Experts of a small language model: 8.14M parameters.
Below are experts of layer 3 (counted from 0) of a mixture-of-experts language model. Rows are named router (the router's row for the expert), up (a neuron's input weights, with its number), down (a neuron's output weights, with its number) and show model dimensions 0-159. Each number is 128 + 32 x the weight over its row's rms, rounded and kept within 0 to 255. Numbers have three digits each.
Before each expert's rows: "comes after" lists some tokens at least twice as common just before its tokens as in all text; "mostly gets" lists some tokens that are sent to it at least half of the time. This comes from a sample of Wikipedia text that the model never trained on. Tokens count by the router's weight.

# expert 3
comes after: " the", " and", ",", " a", " to", " was"
mostly gets: " P", " p", " w", " was", " c", " he"
router:086102079108178078063179103142108150108081137135126132143171145138084125098178111107158110143193149139093138132072110158136149106073165110168139190120153119116192201142109143137124058172082115106075124087126103132066117113174107130120110094136158100139125145083113178158095143131084110146153113151101110127111110102118151124163136103122197167173141102078171110087130144137171062098111165143120084172174113158148130091132102204114181171144113088164133114115161101124064163176124127
up89:112091094139192066125106149157112143138071143109138137139095120100184062153202141111171162048145113171148081123093128100077107096096188115097167128136166110153124135127161126054105112141157096168081132117095106118146095111122126106139074139085136140179143139136192152132146113139180114110102098193162122104161085110141136089167142124135141126107126114111153178110153122189154084025132119134143134147160122125118161144106132117146110157070221135136111159207134146131121143137174080
down89:141090108202139160170079144112134124117127156170139132130138122131117123128057164152097155139203140116174088114102150141082118078128148133152154093076133096137116132144161120065086110138193183170108093159076144144130116155090128045156145157139147090153075145112148109105107120173108102097097117165166128113133113139106147170138098144138232106154121140156136069089147126051109056129117184098125141101110183117133181077097101152164110126148115093135163099157112121115203129132186137
up90:096124137129150092084104159149161133137097142156110129061123152136145170129128088185147079126139140163111162158190127114076091084105139052180171115159128086099126161102088165125201115244124120084156114082111119100113135131119112138110149097136116123093052116104143108096111173108106132139143135123192119070116139158108153121104150141117143164153130153177101112157156105164122142118105240089090181165126095096114139145186132106187095074123116133166065132130094140141158142126118107
down90:098126167159163120151158111191065123132087086181179117144156099106173143142177171096061129167205086101138163130117087101145101174128157151086134124051115081108141141100073088121071139084150133136147109102129078088097178104118138084136093147137144113136134086166141130083099078104122159113167115115105133117130119051097114093095167117078134104162147090162134134082109152137165165159151136171130085150184108131104146152076152153102132105130122100179093106052103192167135136117127159
up91:155132081175116094159103089146174126124097159168132110153168121126114107099118050129075145184154092106131106126123101178138129136118122116151165093094154174050142178105120109155190120112102176115112123154127055142126122108141070143154122128160199150080109158045146145054143106128164115174135192128130129163079118152139194083164115176116183113133123136184165096191104142169074148100186146148137185144133147114120132135188087111128096125155129160175149118133129160145138100139135092
down91:200113152130104142148106169170110142173109104151160056122192072132125111142165112085092178144100111160101116134178040157165138107097128154148110131089089139095111111094119134158102107123124166158085111167076129078153070177147146181159141149142108144122100138072104146118124171107132101128102116127143155141097106177157128094155140111085203097091080147140152124158129131093132144094105119113087157169113177182131126197081150168116103089192153138074168079166136094139117085167079094
up92:159104103114117113101142182109100129103127189134102128119161090109121151187123126110157169113134138140066135112125189187156107105111095093097097103140063141134138133128092174103212182157097098143088142128143119125077082086116154152118112111168161114122179141120139116122127156135125118128151123113176174123107125088105155129143173125177096132180145119124024156075089123091189094134173103154112104127142168132134023164111168173106124071150096152101111141198158093175103065119135111
down92:131106110127069120147117130097094100149102168111108126142105060087168178194139178148144181133147135155164154117141141099186100064095122093100120084094125137097104090157172084107181155087116139159106064173144109141162097099066135156143135160107193135103118128156115144091183160108103119152146137184106173103122104073038151185185088129139113151122124153144092128148105160133112110125148165130132115088105100041145121128170168145097157109108130102161147130179117137179143101101159056
up93:098087107168141103123155110104114141102130183133155140121143143138116123127091133117087084128156182108105160170124139128132135112119095125136134149114129155187109112124071158111124095134187135125169161086131100105174150125116142159124146170087135171046134117132134109194093145177101123056113106143091132168112152146101189095187101137146168124147105153123158084179127183179107041170140169152174077159123094147170117120152097150077104094176118199124110170098125162136193071115089044
down93:140165159206123121195132120157139119132153145120121091165127119161123144137144161098162120095102125092103148152113160083119169151170218179107136106159102115098072100102144142160106160178161139132117164104161188146148154106136093102122164091125145148180195163170141189107141110143151090114072117147127140167114145078119077133103149120157111078108099183116140210105054125146166184193146075178093154152116186105131151166156100153135167144150131144120125134183154133132150171079080135
up94:117129166083159136147176122140120137097102137111134106100182164101176106120119141154125158087096100140124072157157146103133155035099084130108185081149150181074109145161111109170161150115143103153109071157090104158182122099174151111135163156140151130150205092163150155092181117112087096165164068130163135156131174119132104179141130133093142162103148151129086093133173120095133091131150181071059128177131144121115095042101117164136106163128113148107116190153130192149085105098121083
down94:133171104131105131154123088114157108168129181105125107099139152077107103133128153131152108191160099162145090135086156136084183113113106134104164094191112129118124159085135100122148191086167107162148118084119119171148120149136130099111097167143070090081167070137152099107160203153125112164149083200063106116094113127127138155105094113143135150117142094140101077111138136066150062122147063096086138046192087184074086090094115161126168127119153147158094087165126151182120104122135122
up95:084169124099145054170161142153129156119072102165121114163121123114172109129166170170126070123134161135126136124158123136072156145164136125124064178077155139075151148135132192166151144071170099158095083166115160118112119102107098119091122143125155126157119141080140155087083097162111117133201156124119167094192141126236130190120138117116101137139169165147109125216170179119167067134096107151137161126187149089161079151118098142140157104157120105102100140149130083160114117099164114
down95:135119119181133174110187159062166099149184140160159126129099160104119068104119045160115087135048169120082118111163157105123117150148130106132112047143100121205126143131171135088119098104117087124141104198160130141114142134129147130127128111147123127119177080136146132150168138136140140102068108091128081141108152128070101134124198170142222098150173112115131149147152113058093164101110150062098126113137139088122137117132126078076102142125177127136125139111062159128136166070076115
up96:084100106125167062129133122170090107149099114134095147165129113135099135081107123109139119157191089133126076185131105150152117183128134130139122144155145079116095116174114132100173155125089120179107103151142164190105130122117107176117165064101124077126102178113097095143110139064156118249140150116106048114142115095082101125090156137169177151139135190107114110088148105113190136148115120083137152149114093133145105068132104117107217129111089100083109114182077142154120148097129078
down96:105150133145124130119083057118115110137195123159076129113158109131105166147155144171142064108159043152153121116080074163162081135194164151152137076115204127123114070102069095128131097169099147150133152149156156161099130146089102131133119155118165138058122129098088102132149153145132121118087171099119153142178103130130158145129170093111037133093138141144163105131171104071120153169112104110093159129107133064126111157170121170164093128129152206130128109100051106157106119143186109
up97:098124143146148162138157128138090208131135150126149128125138104147146141121077092100121157116140139157151176164121107102187131121141120153090147159109117056139185173165180132116121066114125131130132091132159136117156100124108092168122070085124126114117073141144116133145108128109114103121135159187057119181148162131206142151103143152084143169093110201124181090098071160143205175200165186105113168108180182109160161171146137174159104111086102152124137107072074155114082167129135139
down97:092153111146137178148132169173093148138159099118166106128056175153112170114106123161099157125121175201132116121132079113098064136116127189122140149182129083102125138114104169186149069122135157132157145152124088078113109144151166095189125112160138116066130154107128109073137122053136130157125097134087120163130117120077171149123099179118110062143122071085109110154188143140132091149094138112123159169168093113190131139084096162171178118122136119121132172148135162136230148125199121
up98:137171095123135109113146101086113083103103154070146223146148071160069123123068068066151126129129122091084125210085095120115081084127180138147098153139101131078158084157120143183081141086157092082118142136063067110092119172137114122130150093168124166145106150137175204159114127107152139120075167121155147091116175122116090127128128162161110134122145128118111136151125141159125145119191162111136149187182141129141163157061125143141112100173101095098158170102133108145093169120120169
down98:124124134136112151209175128061130131160130097135124138123131136145126111125138138144104132145196167215163118163166132078152097164120113123131109067161201132107131156139171166194140102150179119126089151156161145124174136126140076182115148121153103134126131152101083131112089159157165136108082094143089092109095156092097176118115115093128146150125065122094067112146117128201138187088169145099098146070130186169175116152101131154140143106159049113124103229115121119115143115175144099
up99:109111107130151115155153105095120157147070134126182146137195124175170196127159150096163159117085118136073147089126107095136117154119100092114087086070124131154079177094148044125158145211095137129127177133120131124145176129063108107162094126151125088170106119126084123106148125174164122207141182138146122173125066107165060165151090170147156171142121142125105074131136081138166117145082162065136162184190101146151120095117110120126127130172113132118093128152132099097078149113124173
down99:211120127147102089086075162185138137166164171110133145173127160127099069149077077124118082084174154170062130145141165135196134131103115156137148159128150135167093087123121122124115147132146173140155112127217115097110133141054111123141176172111115122115175186118187162169161130136154130160105128147150177094127117155140141151141125075145182128145150106128108130126108186094100149172151123182170150139055091164187140130139152157090153110108065094190075120109104095094121118110119143
up100:146182113118149139135162152140147160134121193117150138089161111143125157140089126145137089120072082197136105175096078076191187121180080099138121141174147076154125099091112151108090098124101161111119132104199126149141151142122113093193112114117183114129180198143075197169074147077185093132133111118076075099101103126101133074095104122105133149151121170063146086098085114123128155159131200140151122159127115151115190109147128220105134125094143147120113142146130142100116134146114118
down100:113162162139121171196127131101178092178096103154139182113089135130124126151166135106134137182122097130106102126144141115155085172224120184060198111120135108116111114133096143101135070082102107138140151115076140115124053176136126147089178176108153086159104153029113151148060109129098120105099132125092149141126160111135094133122129047150118140100157099114094093142084151119131172139121123116083128124068120129115143103108131111152085206131085115172127145173107166096123157106192164
up101:114167108083184101164172138115114110118146107090128145176128089108125162068137158201106099158154107160026156186130171172133199116131174117173110141117082151129124156156083164090126104148150105126155125126135140136147139187156142110169112152134137147093183157140125083113085134165199143067123167093109150133108101102103183120166085119103097137126148134148137170058112085133098139151156129072190136127148103164189096096120091087124110191152154104158101084170129111158154117118099177
down101:181168147163141132171181130147195095103115095172161131149133148157113123168065165060095174053120131154129138128106160123132165162159120128152143113099135105065100147215126131137170086156178112077168179094120180137151126101164102082178102120075096136135120147198125124119104163119134180118141175135086122118150116137104171147146133107117144115138148115124136098142114167145125089120108090116100091135093108072104096143147127074050073212160144138080113121089115090186084142131101125
up102:115104164115145135152152135073101209136155158064087129136183134159114146125165129136170132171146090124095187134098187138089099141138106155079089063147135096129109160112173121143101098104105094121112159101134112132097190107166070132152108109135150105154136098114171133084145147067109132100165157149101128153102139099100152205080096133141114106104157184110116143111105144119152110146215109117174099212084096154115132123197125096086095158167109131179174172169174103147102153191126142
down102:116153135170069132124163114119088177116087138098163121152146144173123139112112139137177147162065158107159097152141125091132111132135075158136122106130095164149213115171134148147143102104145107082143128080121155079110121119132168160090102099118080081158168071102137157108111090133026178141099132143160140175088139103092119213170114145091093118078139174136175126152129108165078055124112143143115097117087136156115202132122198167114074121108088119134100158100127108115092057124160120
up103:121098138155114194098189065058131138151140103104078108133145133163130123157138087154121184105099089148190132125129075160105185098049109133134107181125114144203117140159141188151097174169169128178125138120119101152091106155128082151128171152147122119102096106138148155150151078115117125163133147177152138149196151065173116132126053161128133105130099166138096138102093151140139136139140082148105126174118129093148118055128160123080107125099183149187084149120128188175161148124162184
down103:133162122155134105140144115136112161124133157085090073121122176139094134193151106172151157155129149117120141152077124107107149080089116167117160129164140072151170083148113119153125053131156110158139142106187152193107101149120141111090163115094149174172142085154135119120080125144087149136051041171157093085112043093190112188119122178126141092117155129065163103141093139117139165143081118156116157085137120075124193137152138118144115137123100051135162135060170127126082127162141128
up104:093171132126133146073151120115143159111122144160199145132082121109100136120102098159126176137161134114123133128131099117152084117101144139135103119110115108201096145124133246160149207156099119107107178145067133146138122162127107138128082152112087119114136178037141106169123104096053101141149127125117128125108112159151138143148094119174157141119107174079157096133127088093114061134152189148163090116119093154143122157098181138143157092190129117056128087065054090183115146145149089
down104:132162172154177135153103119126133082133138102106142094130131120080160149110156186114165144096140160121106175101119149073131099117144153168140085134167177128200151102133151108130197134146107070160152109209131135160115127128121147103167113166133119100184121173139123118131144110126099147111146134088135110107163201139197081172163138095072133083130170158141116153115123106147127149158073141089109173065186174138145094138150131080049172096166130080159162116125203033151108131118138147
up105:152112081147137080079164152155117114075123127141076132134129102157112138133122101096094116065113136153133152159115125126125096160076180045168148107124200125112124129083144135071029061129124063127105092074142169154085123153157195111088062150170172186145127155160156128139104088149115146195114095081101095133183093116098135121159171094097162118144153113110143080145144190100101137118127102086103123147115153137139122116134103145113100113101162152058089126084120117150098097149089147
down105:133101201109156119178090124039129109170140109078184207097156111146139101135089147192170091127168093127154086104134095132121148098124112143094104157124051137137106114139087164137146084165104149127148140174140101167148125144129074088153122077114101083133176139141138124079132104108158075096173156170153186121070146087152092169196183191146195182130121129180111106133102101110139107138141122137162097130143119147127123115165126117115132149088117097088163106144078115111153116105204136
up106:084144122102100107130157145049128120104092103129111212115122153107122140112157084147155141145075090063172159159080160153161124147145120125114134123121148202158182091068143150179081143110090120200138135138134129121186134100102132098112077110141123099035151158082168110168147141131088157097110096132135139127166062123206165084155155149109156143128125150136109189108086115181121123129103135088153095164118187138099144117100173096134087122125105112130082130181089142138205148132129157
down106:085105151165121143115166143105147043096143165142107108103103095116151093119118118116095120159138144113148140138143134136121199116155106110056134104147146178129118159112125180148076143140086129171143114046129073103137142156139165069141077086111132136177206120137105076076136087079135143132157196170108123133174192118108122133107093130162142137080123165143160092102117133136103100150053112136120106162114201116138142129177118157133098129218111069172132107111096127126110209150131086
up107:138158127139076153145083106148097132181135114091194213162162135098112139068071125099143168146112136083071170130131138116128088135093155119221140182130131075106147121145133121115096137105156081080191177127138053118089103143124143109144171154124132134074164120137132111127198131095060125116170118136130126076146086077144129145166152145099153180147134210128135108097139175134182134103149152098136178168109105101091135163138139177119160107108177174061149143118159123121118153151124150
down107:145094058108133095096144105099091150108126103129160089168115146134148129099145173168118146061152132181112087149157150137118170119140053157136111138092133125069134097171105151063148114124135113189189105110186130136118094100099101130111133155157104158137061152131115125125106090109173107112106067140160122075076184181071165153058132106120093094103174196150102119143140138114101124138111121155096156148092149178176110138129121081141032121185145127138100186080130111116193127137124132
up108:114133092105163081120158098124086059150143161100112140110135148161124142190128158084096165111084131155113167141111104133087202169067091144105151128149104123113148134071161128161094116135107103138151163122158168157139133106134082168146091079099122044110159111115116113143051206091177147187173153123149125058157067182112116159176157117113103082093153109149145111164192117140101116156102186099115067120097129140125143104130067148095160118119154162162138191099122154130162121154120122
down108:151093174112157141124112116199122181126081113106133122112106071048123128146124116137081113083171127102153101135164097108081123140168158142132093129139165115094087126152059084157112140051121134098141154145139127111097099145157101207120126180130097091130085148111125107103166104130107095151176135058177094116071131135135137142155072124131132175156096168111159134135136078105128177112131065161169105108077133096070118102074096209131145158101091108153090107102086082145146166076170152
up109:133139149084139095136107105135101189095169129113095119115127063112135124136147127118166133109159141107120123168085111137074107118082103154125159155156038182083123166152140108090150101174179124119202169137141186138117142073109110143138119114171113114097150145078076148082119108205085155163101103094118064147185145034130189192141097137086090183096119131133119110184143171107113094150150131110151138133136131170130120078138157134077174092158154119172083144115130073111157137156113140
down109:088110091105063186076125141198136146128160175152147145090106166155104077183112147099085099144106069120099143136145137153139116120139100098114135113083048144084076136142124117117104134126118173132195168185128135133110124134148145148132113111131102112138174124095094120134098151028127117092134118151152160127100066119159078121194136139133172113094075130137138129162152203131041180112130130161114107150201154140133160167126100152074130175153156141100158084150185144138124159115083093
up110:168039125082120117133139118079157164156129101148149141150106131134115163141097131111060156115100090118175183093117164113126105102144180140104178149097085131154145109142102143170082100169177139112128103186188161157139151149134131137117129164157166074124132096147164164165127152062105118163170133099127133204069190132137131121063186133168108186145197112172118095151124109169160097173114084131186154128116069077148123172148121061118151135132160147118166156111140154103109130117078099
down110:193120141158168123118123106090154214061173118123148108092114115143213121161149093192126142121069103165133128108105114143163158097166117186131113099122109180078099139128121157180091144168151131113133114159154120118128144148124110156166094201139173117173090149150153176132116159145138148126117128164078103222140129203173177155152134161157123143126115146164124116132099095146104126155128100157140108115098088087124162184123112138140220160067111091148139139148114132172188118187137139
up111:111114105109197048136139194140087160145117121096153082109176095096134156123138081156099114123142098108130136117089152141154180150173109136135152141078121161142145128097111137116151108142144156179095090100104123108087158117144084123177150128101135129144169115093142168084125054099179129097118124152154097153067118133138087117128202077078134110080094107125042124145179066037110157207136160133124173153118143100115147142122112170178099111188134103107093093121063150136127150098110108
down111:106137174145166154070136129130103115165157210124251118138181139141171111068136158160100098176105150177133097092154152117072147128132162110143148179084183089148079079176128077159114196145128137161130113163109148126177176126083124139146116106147167074107106124160172103128068139127099121137094144103111138160133085109110177147097118155133085154123143140120083121123110125171118075097156140144076150125169077107158108158125150101124110116188084178110132150101099171157141157183129141
up112:160166102136154118138096158100180101154057177068097092137126087133143118086092062152145073160191117167126100117097142122184182071113132142161088124080142118137135115149128091131073141125129099144120097113135137126083209122119164155117115067115118090104074110179141134106148133094141127152106125129100110021149105132118102129091173190085084180163110156110087102121073119118172100100117099142187135144131144141176119089090098149146135117165072164098150148131153147115156162179143079
down112:099070154074188132094156138150101137129108083105131149095164106104103111148133134174089140111090099147103187184154124128117113179143167171091162121116089147118100145175128199091066143108151179075123113141148132145161127126112151100124138078126123126160105168084134176118130185176105151103108146100194161132176110148150169128100119124158142110101105156187126112122125081079103136125154160119041206120087176140138095162227140096127104093157144091118086143091067133133095124089164139
up113:165144113088152167134142190152055156175092150127085131100128061157106120082135155103130086113095122105123102108110124092160127117135149128134109098161150112172169148081167091126125109143121049127139180137094080134122096182090171216158174095152134116132110099107103115133141105119145102122133114046122108170123125082157141154151123079127165148148152121109147167178095120106156192148071131108158108137148182068109122159136145162172118179100118174083148130215211079100133124113126102
down113:083158130084110096070137172095101110127158096097121110086112145146103141100119099185107111112184146044153132113105168056125127118130190111125130161161140145106172108151115133126146119107126153128146130084145121140110177145094131124121089063155132112075128109093116054166127134156084137115183138093130173142118138147113141125151095162116173136124161120069114080142116131076121205072115081157125122156081109153139059192130120132124121147104147114056096129202109129086146157184063046
up114:131124126134100101134122085127131154207161186080115030179115118099105146090117081111087120077102097106154142153107138185114112164152125104119129154115111093152102156099105109149112097157110112102104165111093086130105154171097187143053128147134188130142118141064109137088083086115109117127171135162135122169168152087162095098095141202084099118175099166118106138133093140180154129134062172123095120143168135156095199113115143135143144115184158117137206149155178111116091063114149123
down114:135124144126176074125130179149137103145123141203101069175155070126091195146135104150166097085106119168109126126139118174170112146100096083181120158132136134101072147161101170245151134067115189103149129155116100153074113180119139151102123161084129183063151121150102152099072107144161152161154149055139122116094156106127140112119155143137115169110133172116070155086133152130157137170090140111113106139120127103127167130074136164162100166169129143079122161072143138157111157085118090
up115:156057104118129140086153143139140143196093134140163125098108112113069108122126108138110106193180085084141101096140109062134187122101172186083103158145169100157147122140075163129165168142119104151099180132091094171137115119130112196089056159157167106100129129136148094115098190130157204100127168110141093115156183144176096164101159087076168177072111108167111129133128090100132159101108089184091102146152135110093122123167081105139140123135150102097089138174106106128117130116085182
down115:081160085147160147110123117128119129133163089149108128099157073144116095167202111096132121148117109136144162146160115173065147193110113100198127082128110215128144122097118150125142117135102084176075138118095204134209163137083167156183095158114140126098204108192144163146092113074141092125126092082141111093138124141070104104127082108168134149151095041184168121130168137131157156121163112100091091091137137092164107127145146155146087144155151176108142151123168133121125108153163112
up116:157148115117171173111135183138158207072170136163129098122120106097128108100180086139120153103122091114123158064131128164118171097101139145221131118156156125087124141135054117116122092067217137129125134139119137110134049145123143120130152089137169164133121097133129123103097129103130131163120125114109116109137101120130203032100164162109140067109152122140124133091077155164059070145069166170121110152137114133162145149153098115113144138127133150045126078055089124126180138129133147
down116:147109137172158136124094114161170179134152169141176075127125069139162075153087163134122161127118153054136086120082057106159107123114099073127111131118091135151088088045135201048115079135086078157151130112145153142178118148138123067143143123140126154089089074080089089142131108202127141128137137161154122080101159179121148144123136131115141063096107142091118142132124178149130101068186120111063096162168106116168128096174118126078181137153129139163118112109115092141131112134097145
up117:152089127135152108138130123107081144124144172093124094180132201159100142087115132181166160106138198166112173075090143152168160057119082048112099168173101142123126067099161139091118124101094104088119074110044105113161097134106116169091091131132105089111147148133087167148169079098093159156145128115086157127125142054164126147091153167123120089131101104192102112135096191154128093115116094071153100115096123106154139140177152171142114142100096141164105155152154123164084143178118152
down117:111169180161130136158175214152167128134078109067106105124116097126083163135150148113198124163135088178162101121149145088158095124169147125125125180149117130102095097151099149167142146167119115092076062177105106145137101120143162110057172106128109163097172104122137154188155123169186101117104146095106120133119119079091107124070105197135180151099093115089171135188110156109084132151080131162058115128134179107166087098088147110128140108158154119131144138058146162119173145107164152
up118:106115119151123088114156101156154159118077173073129124152123130145122119138093099087153133148162173128151151094119126185114190134105152102116094116127129155148145139128075095192149091119161159117114121186165157124090116154166140139232127077142093140107165146130151148130193138093146106189073185131163072114160161062208044165128111111119131190144146073112114123196115114143114141145108151143188207151175092148130143122180140080129148103114147150138131076103136092116109135140140128
down118:163078134134067129143129136145110121163152153127142154117152175127109111064125119127116079155155103137126130116119106089071139105133132184168149139121141121111097073096117146134080132139174038118157112192079126127119196189114103164121138188106144112150141130114134109127082118135140225123209078097157188053147121142146143074096133121159109114121084068119075077096150147145084125095163076130077143104102167122126114157166177176091112113156108095132107160153171147134120149066115107
up119:142151134143122090094123160108117107075123142134098144064120153057130179127098119139150151165105090124098162116145135077125154123112122048142112132102160164051099154164144131142114103124126038156122134100093109109079104181137126095052120159116075150144137154109058155143139155128100143221102176167138133153162103139129086152155093152110140155179145135094112148148033135122219132105136116067114089130143116170127120137117113085129110144087085115125092093124167092152130129193078117
down119:080128125097191076147135114128163119154131132138056088120091151127124107189100134143080125132140079135146161109141172112137142180101112106115097142116083146145106070132163117132128142111175155107078125202101138086129081113124082074139171057156128102090129191108142101138153121093104159167121050129135176139127133091134179142085121184178103175088133180180146172133116121151095175131151186164129175094146145139098140119093192096145095118106181117097086138127105104122096130055118067
up120:116096075109124134070115078102096123103102100113055148128115167159064130078118149165126120193072176131169102107064154083105118104096144109154157143128159143141112143040137186166121137111096083047139144193108105178149114099121138119181104170059166150136143117137111100099095132119129125157094090090149103103152132146097132139079123142110094125130101123105143115095097132128143053073179114147154155111108139149141098122129175141135187135207180080120071165104148126116120142137179150
down120:136170175204130122142149132128143093097087118167172169112149139128156206114064040191125154117124147152093148124099089159167171198116138155090184081119110073182140161125146105098128179103066129150116123136123148079128143155134080072111160236151108065137095150141124120110141117135148099116098099134146113090145119164141085131161067108080122109105116157129107117139164098137111142121100078125145132137135134163151123106133102144093077103121182117078117106142129129061134193152162151
up121:152097079133165113167163093055094103100163091154091127098139191072132077081130122145085161126149136095099108112162108137118074148179119147149111113108135099100108151101136114179138095074131134147143183119146068183153108159131176141147091093111077133141139071115167172118087126140094136133114076161074148112088071066131124146097143077097150216116141137088116161114106166131196127106156145178121158117104067117085101087157124121168108093159129113178152106144083159158141170176113150
down121:107123113160125117112113083046098134126140083153169133157160130143097121148080119113124154153067106187108124160103160099121081138073075058128116118107108144159119078172088134103113160102107109059126135104116158074128163140053070143052150074160083145101130150075135157133139122108147116182110119118144177129158140164157143094115110152127141094135119119183183168195113098142111127138111123153113100070151175090063080092162129142151136121104071095196161130151154123110127182181155135
up122:161097097141144078126137101161111099060142096149090150142159094127159120085126122128208120126172173038095145200119121106151111180119137151126182136127161088127116090134112104138098149157137170168146166155145127156160132168175104150156118136093183137110087075111118184072131116098131182094138101117151162152065176119116085102107117161076138078146117134108145100106120128113121075102136120130158202155136115097149062080093175131141131156111051150147149149135127075124110151205130071
down122:184147117178130093134119110067062059096118132092187135090138086205122139139108155155140147106135079123131111178114141170077099141090155126134117117172129167093161146112139125102093125136140117159159098149152149125137020166111104241118108156102135154158130130107111109115135152134104083054183125136161208085167160127156128148164139158119164128137157184102127150158130068111157114129139146196146155170106181144114146123092130159127147104114164164135172126105138136126204150144126139
up123:131179074105122130125111050130143114110133176133073112101132139023133096144182150060161112123129161150132153107136175068123164106092138106108134098110096170108109160149167189069127108149127206085117103165165103147106142128173116129146092120143148155134205137114152158127078137123123116192130168048138187177167138106107126124166114123067160132154141144115148141084152139163142149168161131108104141152165114122151148129177142096129165207138126138128117158083178111109192129150109081
down123:172126183141095113141122094074113121122145170123094103091061135148121069154153143140117145171161095152102120150160135180181068126165154080130140221113127123150083115127142152165116135155142145136139128082108154124082135115120096170118131194178119140103134084182119141114134094132087122157130133089151115166139084162159123115154080106163160119106172112100141148114114102113094128117186107123082148160114158119107177095110192104167076202132118125110106117178187138074145240119198105
up124:074126150107137137114191136090088131054090125171087129111107095124127110162093143180083165129165115109165180080106110126087117080111135091099137079117164154132118057105092106138171143066067148134136113106155112117131109161114120167100162075114161176164140149113132156085160119072119133129112147133125170135135057179140155146169148167039077130089154115135118118075194079124167136154116155164189100159115115169166151102124132117091148108159149097115108137074161093114126055123101090
down124:110134130110165150144168206103121088110102126137075127108110146168148117118072143195107151188173157133188090091073076124138147149168193081141168133142177091175107098148078084126159162099134114091173149128132169096171093131126117149099135175092164109110151118110147155138135110091114139122139142177113114161120121135140171149127128198128122098087140130156107168134140104152087150148147153189101111134123081140110153088196114130118049121135215136154089139164135037093155146145092182
up125:124094144132103048135162047109075158149097203114138084111146085101129088116150158097162072123122125122103151091201104099117114091120078189110124128112184097159152142100106106148150085123149061130153147148139190176124091087185133104118077112144112119082135113090115088091162121084124140146090101142135110097100130150150165102204155136168187097117187120184125162137084124144121100129123164090083148149135110131181148179207096160075078122121116122094101160113138103122124124129135124
down125:122129147173094105166030164155078128104150093150156135084174110126139137135167130131095057150118098133108137129217173082145139134176176090168134096109110143124120151150139130117128116091119124113125137101180160104119109173104150065114136142130076124106105174104159066144078106130194107173136123139113127098137121068069159113098167160082148084169073233141088105155096085092142127128139067088125102152134091144108149113152149182091145158114084110144187141126162142106161123144119116
up126:116090133060174092173171124140141166138113111150080143139098126174142128074102087135130136138083125134141152127165161124148131168138151111139154127080062156103171138105144158150132096146168110053096151182170086141109108160176143133116081146156103103129185065143063172106134130087128198147158154156095142129180167175172102100085132123159077089129149081109155079109187095180136153141121134049124178097105127078150124125162134134164129090136139101106143106188155168156125071163169142
down126:227096120133137142158154143120135136094161110112094060089136171155152165128119136143108114194075064121113151101116188142205121155163178116173078124156115142136124180133118083138103151136177108135174082111150180083159196123090116108169106147171148148142130064156093166154085123162079121142105123184194116121129139159137117114121145102152114186121108118152133163150143137158133132132141133078164149150127038114133110145124145080160169131111128071144179111099088136090150079144188156
up127:162126121162149107135073106096049176114123103097123196161188158100139149137144104149145110106100190185119136191210179174112127115139138122131060131188102106143159107189052123120147112110120140152141117174122108135090152113095162188137120116118217142135098099067145182161132165153094150107124142132146122160089119088106101085087113108189177141103143146051144111148178127098176115100145180096135125155104135123175158098131118156139087144120163154135105109154116120102137098156172118
down127:108117110184117136121127195107100164131087109156059140112074103205142132104135115177104133131102123104154122102146142142114097125141146133092066182075112075107093096134104094140172127142158164119151115192118169144145169141115137177094127100120149181135133134123064099143153113165153109129126123176129143085140162112120184126110145125183123123112106187154132134186201152200195164102101112129225183118085144107160098115132146153121158122119102190180141114121135112134036122114143171
up128:087177098117120116169128120109160094104124129152101177111101119132095192171179103136170177063145098124150172080139105139113162083142122116077113153135140152141134111159028153090218130166125132113149086086150160100125126117144127071147136158121147174095158121130109131160107103031140086067115181123104126155119092109161129105133183101128059104149115186082125082115083108116118135099151142103139172120144183119103061104112136160189127076150152099136106108110179114169097153144122112
down128:101168098160134109125169133089157077110190117178102108136118046092192133075152156152150148106086108069109086082131136097127122142126148115119151124147134148100056132175116154059090116134111086184118119159159127108106093103098078177085107135092125131144098152146175233151147122105113184154174101132141139128069073082127142123123096122071130136161097138141126135128126087155186139125144124101145159079148164117112139126146170062164107100111117140070125165166077145149121063142169150
up129:159091107142193140138165098099090117145116119153071079085092166116130103072171067081131151089141098154109154128124084128146114157088188162171168115158136083161102150116082116150138102080095157123107121110082038081130189110110123163173101085095127089092147089108161101093127182097142108105147138156112155117123144145099116169142158095196088104181104143139087093137102151097103179128092106150116145095164137160181117169125087071124130090111074105079118169108179127105121118168082141
down129:150108173205115171118116148099159137119160105173112149130082121120144093173108186125151064104158132144123144128106160127121095098138144104125082103163097163095146107111113197063098095085085171108120146175087109121163149112119160149066145083175138150119050103108178139136088123164075120181101143113142117098072207122091123122180063107103125192127083094076116181082125088127149132120124163140115133151156147198105126136155101128134106191148184176129138093101144108125138118145092155
up130:100112105128167108173101027146124168133165194093135174062114151092140158126119161100102093135137150177119119089129066090154201116114169112098165182106138135137145187115098160073085138158139134123131145181089120131173116116125123130078128134123168117148109164148153152137136084127164138117108106120161119131127133137126112130065042102108146171184153041105136130097115177146158094098144124113139119116150099126126112098060150133085182164144091118141190097124094133099186066119066134
down130:152117226091118075122102117139117104141169092089140193049102157128154140154159108104123151108040160102110074178084147161166093193092148100119176149129100159093115108129157092111142146121194134165124145186155117088094128124124153103087095221094149076161167142139069121112160127131128105096063108119114106169154120132111111142148106083135141120103105090158161156096152136146152096125131163139122113122098164099106113122093078150127121135116153057099116135159134053165181151099129108
up131:125087103133168148093150165169126118146054061111119111164095132121155150146139124121138092068107098175116131141122125135092127082088147131095141098151131143167143106114149114089104146057114128146106142137108090117086149223147104144093143140121115117065065165119127104124151140083128153149151102145136142206145122145176157124121182131040086137150148149117098093131102160097133145160145179164142103148160068138114135142119123120120125172155083030204094136100143089154229161148105095
down131:115086164154137154149133097144126047154143052084148122133109074082124125112043134141101126167139139143174090125142099097073101126143122126109118151092207074169104147148168177090107054066151136084126123099111197111123124094159149141173106155128188100119126095205145140115120089199098127134132153163108125150131087136190148105155124141156125155078095140111143153145142140106126176127091158186145192156146123156136143130143115142162153151141080180169104146097105139098121114179096073